config = dict(
    n_experts=64,
    router_z_loss=0.001,
    norm_eps=1e-05,
    rope_fraction=0.25,
    lr_head=0.0109,
    warmup_steps=365,
    decay_shape='cos',
    batch_tokens=131072,
    dataset='wikipedia_en',
)
Below are experts of layer 10 (counted from 0) of a mixture-of-experts language model. Rows are named router (the router's row for the expert), gate (a neuron's input weights, with its number), up (a neuron's input weights, with its number), down (a neuron's output weights, with its number) and show model dimensions 0-255. Each number is 200 + 20 x the weight over its row's rms, rounded and kept within 0 to 999.
Before each expert's rows: "raises" lists some tokens whose logits its average output raises strongly, later layers aside. This comes from a sample of Wikipedia text that the model never trained on.

# expert 46
raises: ";", " —", " (", " like", " from", ","
router,213,167,229,182,213,180,198,176,197,213,181,187,211,198,200,206,198,170,208,188,238,202,220,197,225,196,180,209,191,178,168,194,188,187,221,189,176,215,204,249,188,178,211,216,169,212,176,199,203,231,197,191,196,187,186,170,212,189,207,173,171,192,203,242,229,173,212,207,169,178,205,206,186,198,207,181,230,181,216,215,266,167,220,222,209,210,240,178,218,203,199,204,178,218,187,221,226,166,194,177,195,197,218,176,185,171,188,180,201,180,199,218,224,185,171,195,240,167,177,196,184,205,223,192,220,173,220,183,164,191,196,205,195,208,228,216,190,230,229,184,226,232,209,238,231,215,153,213,212,206,201,187,211,217,184,184,243,222,179,185,179,204,205,207,185,168,195,185,165,196,207,192,192,175,201,190,226,181,185,214,188,179,183,158,195,207,209,213,195,210,167,196,185,193,213,183,208,188,254,192,185,164,210,181,163,211,196,172,239,171,210,165,194,164,223,200,162,182,220,167,185,192,216,206,231,192,184,182,188,209,179,203,191,219,210,182,196,179,183,187,225,193,206,210,190,219,215,183,193,195,219,196,208,186,202,224
gate0,225,198,208,211,227,205,215,200,185,181,203,217,217,222,197,188,182,198,200,217,197,200,199,196,224,181,214,216,194,207,186,220,180,208,197,181,247,226,206,182,220,180,231,175,155,192,182,185,203,211,171,203,210,188,185,226,195,169,208,201,182,201,205,206,200,237,206,198,208,195,183,187,216,194,180,217,175,227,173,234,191,183,195,233,204,180,208,176,176,206,207,207,209,183,187,198,193,198,168,195,203,232,234,216,231,200,208,171,195,219,236,179,216,206,176,228,205,221,213,186,183,191,224,212,192,232,243,182,177,196,189,190,220,195,227,214,201,175,212,212,187,141,185,180,133,183,213,220,191,200,243,209,223,197,205,236,207,208,213,188,180,206,202,206,195,169,228,213,190,215,197,215,157,185,172,221,152,214,181,236,226,189,207,214,197,219,222,175,195,233,191,224,181,220,220,200,181,209,198,201,209,200,166,193,204,174,240,215,177,234,163,207,160,248,163,206,216,218,177,218,191,189,200,191,205,190,202,211,174,216,196,191,191,174,154,199,180,244,207,183,222,206,199,181,203,200,244,206,206,218,206,190,173,202,209,229
up0,196,184,160,216,206,170,188,196,206,179,237,188,193,188,170,226,213,204,232,196,206,192,197,227,202,206,188,181,213,205,192,216,203,177,190,237,184,155,220,218,216,189,172,218,192,175,195,171,183,165,228,197,185,200,213,153,213,205,171,226,158,211,199,187,204,207,211,216,190,203,181,177,205,207,189,210,215,193,196,177,207,204,230,167,245,207,172,195,199,218,191,172,219,193,228,213,190,183,206,177,182,192,211,209,180,229,186,233,185,198,214,227,206,197,174,189,184,184,214,220,198,214,202,164,243,207,157,168,244,203,195,218,180,219,177,209,207,200,222,183,210,177,223,204,223,215,220,229,196,187,209,192,177,179,210,207,223,232,231,191,183,198,181,186,206,211,178,222,206,199,180,213,242,201,229,190,210,179,207,201,205,197,184,179,241,213,201,209,194,204,191,185,203,169,221,204,236,194,218,196,181,194,236,239,183,242,203,181,200,193,235,203,221,176,231,195,206,197,219,191,199,196,190,205,198,236,253,191,213,193,206,233,234,206,247,161,214,169,181,219,174,219,222,244,190,211,172,220,222,188,198,199,224,187,178,197
down0,173,199,254,184,172,155,227,184,204,202,191,228,171,260,192,227,220,182,219,184,202,181,213,234,153,203,204,212,215,193,190,199,186,201,194,196,200,176,166,169,224,246,246,174,208,200,222,193,220,193,176,202,190,201,208,196,217,196,184,240,169,220,169,215,230,191,186,217,193,212,166,223,199,208,233,184,174,188,163,215,202,174,238,189,181,217,201,175,217,196,187,221,208,203,205,237,178,196,188,179,203,201,147,221,213,172,204,216,192,183,201,224,204,190,212,192,181,177,181,243,197,205,157,165,222,207,196,182,216,226,163,206,181,225,203,206,189,191,195,213,221,211,215,193,191,184,196,189,214,167,214,199,209,200,164,176,196,182,225,183,241,227,195,196,211,206,205,203,207,176,211,205,227,185,219,177,207,175,222,222,212,200,193,229,191,224,170,212,211,163,183,179,197,212,177,222,196,218,174,172,185,202,197,201,191,200,177,215,200,192,201,192,189,190,187,194,212,201,213,179,200,192,173,235,206,170,246,201,202,175,197,211,191,209,205,216,241,184,193,177,191,206,182,225,201,217,194,205,172,193,237,210,212,179,175,196
gate1,255,199,195,224,167,157,185,193,219,226,214,194,223,191,197,206,219,218,208,172,187,195,230,208,202,192,186,225,211,184,163,224,181,206,174,215,203,178,194,188,208,234,212,177,188,214,229,180,187,213,202,206,191,191,199,198,186,203,240,195,184,210,204,177,201,225,198,216,243,207,183,213,192,190,202,215,198,197,174,182,167,224,212,188,159,211,193,191,262,204,207,187,219,211,196,214,169,174,177,189,195,179,163,194,205,212,228,221,243,224,227,200,241,211,218,186,200,195,199,190,191,180,206,177,147,183,210,196,218,212,182,196,231,199,231,211,179,168,188,204,218,186,225,185,205,223,236,212,241,212,201,212,190,198,205,206,188,162,182,216,193,196,182,181,197,185,199,167,181,213,192,192,152,210,179,194,168,183,187,187,249,217,205,176,186,206,184,189,213,191,227,178,206,191,237,216,199,194,185,210,228,161,150,196,205,214,186,197,171,175,183,182,183,230,216,210,201,207,196,227,190,188,210,238,166,193,172,195,193,205,204,177,185,195,206,220,197,196,204,155,238,193,195,198,218,171,231,198,190,211,214,225,185,185,172,229
up1,231,232,178,199,188,195,190,222,207,168,212,188,206,203,207,155,177,181,201,167,195,178,211,184,228,223,193,236,203,205,164,214,203,230,185,213,237,223,177,167,182,213,199,200,189,193,218,177,218,204,208,211,182,194,171,226,203,180,188,225,198,162,224,192,190,210,233,183,216,212,172,202,178,188,188,235,162,206,165,200,204,241,218,181,199,198,191,205,215,208,173,181,181,212,225,194,173,216,266,166,193,211,225,202,218,202,228,236,216,240,192,187,217,202,181,235,208,198,235,192,235,200,221,169,183,168,211,227,203,218,179,153,205,209,199,212,180,183,193,218,218,191,197,227,215,200,222,192,201,219,198,194,178,209,191,222,211,199,209,217,152,173,224,194,221,190,221,225,181,192,221,178,185,192,185,183,232,195,210,221,210,188,189,180,219,202,198,206,219,186,208,207,160,219,219,215,185,179,184,215,214,187,174,162,186,218,208,197,174,198,166,198,156,207,203,219,204,187,215,255,185,196,167,194,180,218,179,210,183,203,240,196,216,207,182,190,191,170,225,176,220,189,181,178,219,185,230,211,206,207,196,209,203,216,190,202
down1,223,197,175,231,214,205,202,183,217,217,226,212,185,175,160,207,198,238,194,211,201,166,222,201,206,231,198,203,200,215,209,195,203,229,204,222,224,199,205,183,192,161,166,190,190,208,199,193,200,210,208,180,228,207,193,173,202,202,193,204,214,171,249,203,157,206,192,181,233,187,235,211,226,189,147,215,203,245,202,202,191,186,203,198,206,217,206,229,203,189,181,216,211,250,204,219,211,178,202,209,217,206,226,227,153,191,212,186,216,226,231,188,216,199,191,201,200,239,170,176,181,218,198,188,235,193,217,192,194,193,183,218,211,213,174,190,197,213,188,223,192,158,211,205,223,201,196,216,203,186,198,209,178,218,183,181,202,224,166,202,200,193,263,212,208,194,200,189,211,215,211,202,190,203,204,198,212,211,196,202,212,166,219,198,194,230,237,185,241,212,206,197,225,222,221,166,229,161,192,194,199,212,192,196,206,201,189,213,209,215,209,198,210,221,218,214,211,213,195,201,233,140,209,221,202,170,158,188,201,218,213,172,217,202,218,217,219,207,200,204,204,164,226,228,252,182,139,182,197,191,207,241,227,219,186,197

# expert 50
raises: ".", "k", "pper", "th", "ral"
router,202,189,209,172,211,197,169,174,180,203,199,189,190,216,210,226,204,181,250,156,199,225,223,199,213,183,186,215,212,190,178,187,194,183,195,170,184,215,220,236,179,187,204,211,202,237,184,196,201,224,183,168,202,183,192,179,198,210,211,203,183,215,194,227,230,166,230,217,213,177,227,194,171,178,216,186,238,193,205,221,200,177,226,203,200,222,224,178,210,159,208,199,195,227,194,191,223,195,183,180,210,212,207,188,204,196,183,180,209,183,234,208,227,177,176,183,222,163,174,168,196,226,205,200,202,187,242,196,187,201,191,193,188,189,220,219,189,187,212,186,202,219,226,203,220,222,175,222,214,211,198,191,216,199,187,190,187,211,195,170,195,234,171,205,179,171,170,192,185,194,190,151,194,159,171,156,223,167,195,237,184,178,168,186,186,245,205,207,185,233,181,168,158,194,205,180,207,185,218,173,202,174,228,187,197,200,207,178,208,198,210,194,175,181,217,201,202,194,201,169,182,180,237,227,202,220,198,164,188,222,179,215,177,208,216,206,176,192,187,176,231,183,220,201,159,193,236,156,187,204,223,182,191,192,166,217
gate0,203,176,181,183,177,208,225,186,228,193,180,214,205,167,197,191,190,200,153,196,205,212,188,221,192,177,196,178,209,201,159,193,216,228,207,175,203,248,204,223,200,198,183,237,233,213,240,200,217,192,175,185,206,200,178,205,231,215,189,196,177,227,226,193,238,205,199,229,230,214,178,245,195,222,209,185,219,192,212,212,218,157,234,201,194,214,227,198,198,184,196,169,191,203,199,191,191,167,221,230,184,229,217,223,237,187,185,237,214,227,208,207,204,180,222,218,186,238,176,203,186,194,203,227,203,201,203,196,170,189,180,207,225,222,172,210,201,210,170,203,211,224,229,201,193,212,176,230,195,201,203,187,198,197,196,195,220,162,173,155,230,223,157,222,195,239,171,193,196,197,189,179,183,158,187,182,243,191,212,230,190,220,181,213,169,188,186,222,212,213,162,227,222,210,169,190,203,218,188,194,208,183,213,236,230,215,229,202,225,204,194,187,203,192,216,177,196,179,214,198,170,183,199,190,205,154,211,218,217,210,182,195,228,233,210,181,221,197,181,199,203,217,217,178,195,234,170,199,221,189,202,212,216,199,191,189
up0,193,181,196,192,195,256,232,190,197,218,157,172,218,189,197,184,203,190,207,232,216,199,206,210,185,209,202,203,175,174,181,199,211,210,174,215,195,217,196,194,181,209,178,181,200,177,182,165,230,201,222,182,190,179,168,241,184,225,191,225,206,180,218,184,192,187,201,189,253,165,212,237,180,206,211,211,233,219,213,214,219,188,200,197,205,197,221,171,202,183,174,190,208,195,200,197,204,181,248,199,204,193,214,209,187,196,218,222,234,172,193,226,195,208,200,215,176,218,161,193,198,198,197,216,182,195,191,217,218,227,237,190,213,197,204,168,236,174,177,164,217,203,224,189,211,227,198,167,211,189,197,219,198,179,221,224,187,232,204,190,220,198,182,265,180,193,183,182,189,159,199,192,201,168,177,213,191,187,189,199,179,201,195,184,179,193,176,160,226,219,179,217,212,208,174,203,208,196,165,193,229,212,182,193,208,201,196,194,190,197,217,212,192,182,191,172,191,171,228,176,194,218,222,202,212,217,226,201,230,224,186,177,246,165,211,208,213,200,203,174,206,197,271,166,227,220,185,216,203,202,159,220,215,223,202,185
down0,192,218,168,200,189,227,229,196,159,207,206,228,210,214,192,180,196,175,179,198,230,208,186,206,192,199,181,184,217,195,180,195,260,195,226,229,208,205,218,219,202,204,206,199,181,217,221,210,191,203,200,213,195,217,190,194,197,255,194,182,207,200,196,210,229,206,211,211,190,196,162,192,185,183,213,222,211,171,247,203,182,176,205,188,153,159,200,216,172,186,162,207,214,209,233,212,192,180,164,182,190,184,225,193,232,185,170,196,230,208,199,204,186,194,210,213,188,193,200,194,236,224,205,194,196,219,168,194,159,220,211,168,176,185,190,214,212,218,186,206,218,238,200,187,187,192,210,203,202,227,248,200,208,203,210,187,130,212,201,173,208,218,215,231,185,252,189,189,182,183,209,220,166,190,177,197,216,170,194,243,198,216,225,220,157,155,186,227,235,199,196,224,216,194,216,206,208,184,203,174,200,179,182,207,212,191,204,212,173,205,163,222,210,203,215,165,235,176,209,205,183,171,225,197,198,204,203,157,224,184,195,216,191,188,203,195,214,173,217,201,186,207,191,184,199,214,214,202,221,177,201,195,229,204,241,205
gate1,189,205,176,235,199,207,189,222,162,177,185,184,185,225,177,211,186,206,200,180,222,156,227,216,164,210,221,203,219,219,190,191,163,197,202,184,192,197,192,213,207,208,165,208,199,220,171,198,189,227,199,189,172,207,179,198,208,217,207,193,192,203,209,161,191,205,236,196,220,196,206,203,141,154,203,208,233,200,197,216,207,200,177,208,165,188,229,194,193,163,181,179,197,175,158,203,182,172,212,214,203,197,202,192,179,199,227,205,228,209,197,241,192,198,149,229,225,207,197,185,226,202,186,194,220,210,190,180,192,225,192,210,190,203,191,196,209,181,183,185,182,237,238,230,183,230,216,190,189,206,176,204,233,219,211,181,185,226,258,145,182,209,199,205,168,214,198,192,177,212,200,188,210,160,177,229,179,211,195,192,176,176,191,209,180,193,201,169,228,207,206,205,194,218,198,186,192,196,218,207,216,208,222,209,202,208,171,201,198,230,237,212,188,157,206,152,223,216,207,178,212,204,219,226,232,189,197,213,220,188,185,201,182,199,206,150,202,182,178,184,215,167,216,230,199,198,200,192,228,240,219,218,184,190,189,216
up1,147,240,212,194,194,213,226,194,191,203,173,190,185,224,204,202,226,178,193,233,206,182,228,219,198,219,219,227,220,213,214,229,195,204,181,215,192,181,195,216,191,197,212,203,207,236,161,224,215,197,198,194,220,198,196,202,191,201,234,177,214,229,200,198,217,183,210,198,200,186,205,227,193,189,209,185,202,162,157,211,213,201,234,251,179,188,205,208,215,190,221,203,210,231,195,199,258,206,212,182,190,161,206,164,174,177,173,195,220,213,175,210,222,165,227,201,171,203,188,204,172,225,184,219,221,195,205,188,224,184,234,178,208,176,210,191,175,198,189,168,208,155,213,158,226,168,187,190,209,224,196,204,203,193,213,186,188,209,215,216,213,205,232,238,211,188,215,217,179,184,214,188,199,169,180,197,217,183,204,203,208,235,189,184,184,213,212,209,213,161,204,224,214,222,229,186,201,220,197,197,212,183,156,195,195,205,197,208,189,191,208,201,227,207,237,206,198,187,195,175,188,228,195,214,183,272,193,201,197,160,181,155,177,206,180,209,191,203,207,167,226,223,200,198,206,193,186,213,181,161,176,199,199,204,231,241
down1,192,217,173,222,217,207,224,196,179,190,208,209,204,193,174,200,251,182,169,187,185,219,206,223,242,194,213,199,176,224,195,179,215,186,200,205,212,215,201,228,200,218,224,212,207,194,171,171,209,240,194,216,212,210,220,184,207,180,239,188,236,199,191,217,228,202,196,213,177,182,190,184,188,172,165,209,190,179,190,184,213,190,188,182,193,172,187,176,201,158,160,214,212,167,207,206,202,207,210,199,205,142,193,211,198,226,214,189,243,229,196,214,215,208,170,217,187,192,182,204,211,202,226,172,208,211,199,191,212,231,212,180,242,204,190,210,192,182,179,199,208,191,203,204,153,183,188,212,235,206,199,209,242,164,201,211,185,203,207,179,210,196,198,211,191,194,221,176,163,194,218,194,159,206,201,244,199,198,184,215,190,196,188,232,197,126,226,206,200,182,204,190,198,224,236,188,176,207,208,205,186,208,164,203,186,213,186,198,203,221,147,211,199,191,191,217,200,168,201,207,227,178,191,218,208,223,183,175,208,177,195,219,200,171,185,215,208,206,175,207,240,209,212,221,220,199,218,246,181,201,197,208,177,226,245,242

# expert 18
raises: ";", " |", ":", "/", ")", "'"
router,213,170,198,172,207,191,206,185,175,199,183,170,198,202,175,232,204,187,197,173,239,205,230,228,226,176,192,196,201,178,176,193,178,194,196,180,192,226,243,207,186,191,218,210,184,199,187,178,199,212,170,209,184,191,171,161,224,203,220,166,167,234,241,225,239,161,225,220,201,182,226,205,172,163,221,175,201,196,225,222,206,189,199,204,225,210,217,185,212,180,225,227,185,212,180,221,212,171,182,178,209,225,209,195,193,188,166,195,220,194,221,221,197,179,178,183,212,141,179,175,174,200,219,184,186,188,192,168,202,185,186,195,189,216,199,213,194,197,193,193,214,232,214,207,210,201,159,221,219,191,206,180,219,197,187,172,203,213,195,182,191,225,177,208,196,170,184,181,213,203,178,205,185,178,205,178,212,179,157,223,191,200,169,167,181,228,227,221,190,200,162,166,194,185,208,203,205,152,210,181,184,172,216,179,167,221,224,200,211,182,228,171,192,180,231,194,205,201,246,186,177,198,190,222,221,206,184,208,165,209,173,215,196,223,227,184,191,196,175,167,201,180,213,209,193,218,223,180,174,213,227,188,204,198,194,219
gate0,193,176,193,183,172,194,200,201,203,214,218,167,201,231,193,204,200,216,202,224,220,208,187,225,205,196,212,187,212,173,226,166,203,168,204,178,195,186,202,225,219,207,168,207,201,175,180,155,203,208,175,192,167,203,183,206,167,230,208,216,234,216,203,206,222,200,204,205,156,212,169,224,176,201,196,192,256,182,177,209,208,220,194,173,219,216,203,174,218,213,190,170,217,191,138,205,204,182,189,195,188,231,203,190,233,219,171,192,185,200,220,210,181,178,231,205,166,210,212,185,215,208,229,202,190,192,220,219,233,184,202,208,208,215,196,163,184,191,201,211,211,185,194,192,268,159,210,162,233,209,208,200,217,207,191,153,241,193,193,141,182,194,198,209,181,210,203,204,226,189,204,203,164,198,210,181,166,204,158,196,194,178,194,194,223,234,226,208,217,215,189,171,196,193,193,237,244,214,212,200,212,180,178,188,214,206,200,225,204,213,214,179,196,195,230,209,187,209,207,178,186,206,199,245,198,202,237,194,189,228,186,220,196,219,189,205,236,215,188,212,211,197,177,222,208,234,185,221,193,224,210,213,208,201,217,214
up0,177,220,238,182,185,148,193,192,206,180,215,180,204,208,237,227,202,188,200,203,219,185,184,201,171,196,161,165,207,176,178,170,215,165,187,185,216,203,199,215,205,214,169,173,224,191,179,183,214,217,202,196,206,162,207,231,191,186,201,215,232,179,198,207,221,181,183,207,151,222,204,208,210,199,200,220,204,235,192,227,200,190,179,197,189,188,202,216,220,174,153,209,195,226,217,171,177,199,194,187,180,189,195,193,199,191,179,190,204,202,217,178,177,187,202,213,219,218,166,202,154,215,186,208,206,187,207,193,192,202,191,228,215,240,199,180,215,195,211,211,211,162,162,216,190,199,216,213,223,220,199,211,203,211,226,181,251,206,232,189,198,219,232,150,209,181,202,179,202,189,160,220,207,223,224,215,175,220,191,195,215,230,195,186,183,206,194,226,180,194,189,212,215,201,238,190,183,183,221,220,223,144,203,224,217,191,186,253,215,196,202,200,198,237,237,224,215,189,172,218,226,215,224,215,215,197,224,193,188,226,168,204,209,165,193,194,193,201,214,215,181,219,197,221,205,212,187,200,193,229,174,239,198,158,193,223
down0,190,173,159,224,199,170,214,188,188,199,138,224,217,200,215,190,147,208,187,196,199,172,212,201,200,186,222,205,191,218,214,213,179,208,195,205,202,165,198,193,209,201,157,241,227,225,193,233,215,191,211,206,152,193,205,175,188,185,204,227,180,199,201,211,201,208,202,200,219,190,211,253,230,206,212,192,191,243,233,186,175,221,217,203,206,197,214,190,204,193,187,215,190,200,181,184,160,237,210,180,146,220,200,198,175,224,202,184,235,223,232,214,226,202,195,208,172,200,193,184,190,226,163,188,214,206,245,192,211,173,199,209,200,186,207,196,196,190,230,236,188,218,190,188,217,237,211,211,205,194,188,205,243,191,184,225,203,197,227,199,187,210,168,212,232,202,231,221,213,205,202,208,200,186,203,256,220,192,187,190,231,174,204,195,212,191,210,177,199,169,204,185,208,191,218,191,190,210,181,210,215,219,203,237,184,161,207,211,212,221,228,213,222,178,180,176,224,200,154,208,151,185,173,173,211,207,217,197,205,207,196,215,202,179,206,214,185,187,221,194,206,224,201,210,171,199,204,161,214,201,216,179,175,235,179,182
gate1,197,193,198,196,228,207,180,203,191,202,188,186,210,198,226,218,194,219,206,157,221,199,235,226,204,204,219,229,209,183,194,179,202,183,210,214,207,215,178,191,186,197,171,192,178,166,147,179,199,215,219,184,220,194,210,167,252,217,197,216,223,215,183,179,178,180,197,213,201,211,192,221,175,167,172,178,204,200,220,180,209,186,205,229,159,190,195,196,217,152,203,205,188,255,215,208,198,199,192,165,215,222,188,211,190,216,199,213,216,178,211,215,193,192,208,254,189,209,215,231,224,195,193,161,176,215,208,157,207,185,187,189,204,236,170,214,165,204,196,228,216,216,227,221,195,187,193,225,182,210,187,204,223,216,216,209,241,196,198,215,177,173,187,206,238,185,183,185,207,225,204,210,186,191,193,201,223,206,208,195,206,184,206,197,212,190,137,254,194,195,200,174,202,200,211,188,198,171,197,212,186,223,212,241,186,230,179,181,193,171,245,196,209,190,189,167,164,179,171,197,188,186,216,241,208,194,168,213,207,187,222,177,213,184,228,183,175,194,187,187,225,200,215,216,184,212,254,183,215,192,213,184,195,212,199,206
up1,181,218,148,173,158,229,166,198,213,137,177,215,206,217,196,173,195,187,215,219,209,209,186,197,230,248,203,218,236,215,216,260,172,199,200,184,165,200,191,209,237,187,220,177,203,210,216,199,203,217,212,211,190,236,219,193,166,189,199,221,188,214,203,210,218,193,218,212,184,203,215,189,194,209,202,229,190,194,203,219,180,198,199,164,224,245,204,194,201,198,202,194,217,178,203,176,187,209,214,218,204,202,182,183,201,201,206,213,166,200,194,158,189,215,190,187,182,200,196,169,208,202,194,213,205,194,182,191,202,207,177,203,235,184,189,204,257,208,205,178,167,195,201,201,191,227,208,199,216,196,181,175,186,183,210,213,180,209,208,157,208,191,224,211,180,200,206,229,199,156,202,204,217,227,221,201,159,179,204,172,236,195,209,224,195,194,208,196,186,196,190,174,185,208,197,162,181,228,202,233,218,179,182,144,200,182,175,214,188,233,197,148,190,215,226,163,190,215,186,213,201,230,204,197,168,203,200,193,169,190,170,214,184,210,201,186,185,232,221,184,171,201,189,228,201,189,157,201,215,198,235,202,222,190,189,210
down1,232,183,197,175,211,166,228,200,188,167,188,243,227,199,205,167,196,209,199,217,209,197,188,204,220,219,191,221,219,208,223,212,177,178,191,167,210,179,215,216,203,219,231,215,183,207,208,188,171,201,185,179,203,222,192,190,175,205,178,181,203,210,249,249,195,220,218,210,208,164,182,134,204,183,217,208,225,209,199,215,243,197,209,231,203,169,171,217,230,201,160,165,166,213,224,184,188,199,219,200,198,192,181,195,190,195,174,166,192,203,214,167,220,215,228,188,226,206,164,169,173,212,185,194,210,184,185,190,212,156,175,190,191,190,196,205,207,205,231,202,178,219,186,199,201,161,226,207,233,180,197,203,219,238,191,181,183,180,228,206,219,182,191,194,182,201,211,234,218,196,203,196,180,194,219,222,205,197,199,178,216,209,217,235,239,202,208,208,190,232,227,206,192,209,162,201,209,201,213,182,214,151,153,220,185,177,163,195,189,187,200,214,181,182,216,212,222,195,211,217,228,212,231,203,225,199,181,157,168,231,188,200,169,193,182,196,201,187,214,187,206,191,217,195,202,223,200,168,179,198,201,184,216,181,204,195

# expert 37
raises: "ti", "dy", "s", "ch"
router,203,193,213,205,216,171,194,190,186,218,190,186,186,228,181,219,171,176,222,174,227,206,205,202,212,183,193,222,205,199,169,187,180,177,209,157,193,213,210,238,160,203,220,191,185,225,188,210,198,182,197,200,190,170,188,176,197,179,192,181,179,209,195,221,217,187,195,239,207,180,228,147,194,186,218,164,210,199,221,203,209,180,220,208,211,204,232,175,206,149,199,202,176,236,194,183,201,183,165,201,232,197,215,173,185,180,186,169,224,190,226,220,204,184,205,169,237,139,169,171,195,191,199,190,177,189,215,179,162,190,210,194,183,217,225,235,199,215,229,193,223,233,212,203,206,211,180,225,182,194,180,202,198,211,162,182,208,219,189,177,185,201,177,205,187,176,184,204,199,196,168,191,196,185,208,153,222,176,199,234,201,167,181,167,203,245,212,204,187,188,197,181,178,178,215,205,205,188,215,181,183,181,226,177,177,216,217,190,226,198,205,183,209,181,223,226,213,215,207,191,179,196,215,206,185,211,186,187,184,233,166,237,210,223,230,191,167,212,170,172,204,177,220,214,175,211,220,183,176,213,211,181,166,181,187,208
gate0,171,222,190,205,198,207,202,218,196,202,191,179,182,225,181,218,179,193,203,224,248,194,223,193,224,205,184,223,190,211,183,165,212,197,191,250,160,224,213,229,212,174,225,197,209,215,187,227,192,203,200,188,207,179,204,217,211,211,174,179,205,199,196,192,207,186,206,182,190,214,200,165,173,228,187,213,210,202,206,179,213,207,216,194,186,196,225,179,205,208,209,198,205,256,180,200,225,198,186,230,205,203,191,202,220,197,192,174,220,206,171,222,191,145,208,181,216,211,176,236,187,186,242,196,204,183,178,224,201,212,197,249,223,172,189,233,217,196,203,185,217,208,182,204,199,244,196,195,210,175,161,251,196,200,177,224,218,219,173,218,209,146,199,221,171,204,206,197,203,200,188,161,198,222,251,234,194,221,189,220,231,166,162,202,191,227,204,184,191,217,195,199,254,171,187,220,200,177,209,218,206,194,186,186,196,224,241,186,193,186,243,205,209,208,216,212,214,209,190,214,171,205,169,222,179,194,194,197,187,193,188,187,205,203,218,194,175,213,181,199,189,203,215,200,183,178,218,242,216,215,184,202,221,240,178,169
up0,211,195,192,204,209,223,192,190,173,195,201,179,168,202,193,170,186,215,183,207,171,177,185,185,188,196,237,208,193,186,194,193,205,227,212,177,206,234,211,195,211,198,173,175,208,206,229,216,182,179,212,210,200,187,230,228,174,197,208,232,192,245,203,217,213,212,193,196,233,201,198,225,220,163,208,244,206,192,181,203,200,219,205,213,226,204,175,189,211,213,213,201,204,202,202,220,190,230,241,217,241,192,210,223,233,216,238,218,165,201,200,201,199,184,200,180,225,200,228,196,200,230,197,192,209,204,201,237,148,183,200,222,210,214,216,217,206,173,179,207,207,160,217,175,216,188,206,161,241,197,195,189,184,168,225,170,213,167,184,204,187,214,144,197,187,201,229,224,187,205,198,187,195,185,196,188,210,194,205,225,148,229,202,185,181,238,187,218,234,240,198,206,155,205,193,191,198,180,170,198,193,208,198,214,213,186,194,218,187,230,198,250,177,193,188,196,182,183,200,172,245,188,210,199,205,187,176,189,207,195,217,183,181,182,182,225,196,204,196,202,208,260,221,211,159,190,209,164,226,199,188,174,190,215,235,195
down0,223,177,211,183,214,205,220,244,192,217,196,172,197,213,193,155,214,183,188,210,199,196,201,180,201,205,230,200,184,174,193,218,171,208,204,142,208,211,191,206,205,187,190,180,196,192,178,186,191,186,206,215,180,210,212,224,199,180,219,197,214,242,235,201,173,175,202,218,228,160,230,220,224,198,227,198,205,183,203,180,168,177,188,183,191,220,206,160,206,192,203,207,184,197,159,200,183,205,163,214,211,184,205,179,187,213,204,191,224,186,187,233,170,191,182,204,196,210,224,189,207,175,203,193,189,169,225,186,217,178,224,164,179,201,185,207,183,236,230,192,174,203,251,162,188,194,157,200,217,197,180,202,220,169,217,183,210,164,213,146,189,222,193,197,197,190,219,193,242,205,192,184,183,203,201,194,217,216,171,200,233,208,231,219,236,217,224,201,207,218,199,186,201,245,168,216,213,220,215,208,195,188,220,189,229,228,228,199,208,211,177,213,168,145,196,201,236,209,167,203,202,205,210,194,197,216,190,177,224,187,182,213,213,206,186,192,208,213,195,182,206,225,191,220,246,200,159,186,184,193,152,206,188,199,203,211
gate1,213,206,214,204,194,189,210,180,183,211,169,163,177,186,204,159,193,208,205,182,171,211,194,180,206,215,193,164,222,211,155,137,215,216,203,221,194,233,189,190,190,198,203,199,190,232,174,205,178,214,202,211,209,197,213,184,169,207,183,214,181,200,208,210,190,172,179,191,212,187,163,149,210,206,218,180,198,216,163,231,207,194,215,219,191,218,185,210,193,214,185,203,176,198,215,197,205,203,242,204,194,206,205,185,229,187,197,203,184,180,180,250,196,174,190,196,204,201,224,174,197,188,200,162,199,170,204,212,172,224,209,194,213,175,172,193,182,194,214,156,240,204,210,227,203,217,212,196,209,217,191,223,202,159,242,178,229,187,202,230,198,186,201,176,233,235,199,183,221,154,191,188,207,223,203,185,197,199,185,207,205,205,173,231,213,223,212,185,189,194,202,205,230,231,224,195,186,206,207,191,234,225,234,210,199,200,183,229,236,183,173,221,191,209,189,140,221,187,212,199,217,189,197,206,189,183,208,193,181,237,202,192,220,168,246,234,168,196,181,191,198,220,215,243,193,213,200,171,200,192,194,201,155,176,198,208
up1,182,242,182,210,209,164,222,230,179,149,212,183,238,226,172,227,203,198,180,169,174,175,190,191,208,210,220,185,224,158,178,222,202,172,210,198,196,191,210,209,184,202,218,234,193,207,200,209,172,183,202,213,193,203,219,193,196,202,203,162,189,205,187,180,186,192,209,186,169,222,220,192,181,175,205,205,209,189,192,190,200,172,197,176,205,193,203,191,195,191,203,202,173,201,173,156,158,226,217,201,166,202,238,189,220,192,196,199,202,235,214,170,186,190,197,212,165,188,202,193,180,207,220,215,188,222,176,148,202,236,201,186,197,207,190,209,173,201,193,254,216,212,207,207,199,191,210,249,188,187,215,213,178,200,211,199,179,177,200,194,179,185,183,201,237,211,216,206,220,193,209,182,165,210,204,217,170,193,198,225,200,217,197,184,175,180,194,188,205,190,192,185,238,174,215,225,188,166,185,199,221,182,226,193,155,201,185,162,188,233,196,177,172,199,207,196,206,188,179,180,184,195,143,180,178,222,167,196,175,244,227,201,199,180,227,197,202,201,173,207,201,160,144,199,190,189,216,210,178,201,187,230,213,215,209,216
down1,205,231,231,207,203,198,227,198,207,222,210,186,226,212,173,215,200,186,191,203,206,234,242,204,203,209,171,212,213,166,174,180,197,205,204,207,236,203,196,211,166,210,222,221,207,202,193,149,219,204,180,216,207,191,197,173,216,195,195,194,166,201,217,166,203,207,200,196,175,182,202,184,207,203,208,211,180,196,190,182,189,231,231,228,171,191,167,212,182,195,197,205,187,201,203,200,215,221,189,207,234,212,213,178,228,189,203,201,212,175,206,158,226,190,196,212,170,191,204,190,236,226,233,230,167,190,173,207,160,214,221,203,211,194,199,181,175,210,187,166,167,167,232,229,196,222,217,177,172,189,227,226,176,196,217,209,169,175,192,209,227,198,189,212,160,201,213,204,172,182,224,201,192,235,220,173,212,170,160,197,179,218,193,221,201,190,156,165,164,166,233,230,245,206,180,216,185,181,195,188,218,233,201,188,211,212,204,184,214,228,166,180,196,198,205,207,187,202,189,209,194,195,206,186,190,200,180,163,193,154,202,222,217,207,201,192,196,168,204,218,209,216,207,170,190,149,190,192,208,204,175,240,221,221,226,211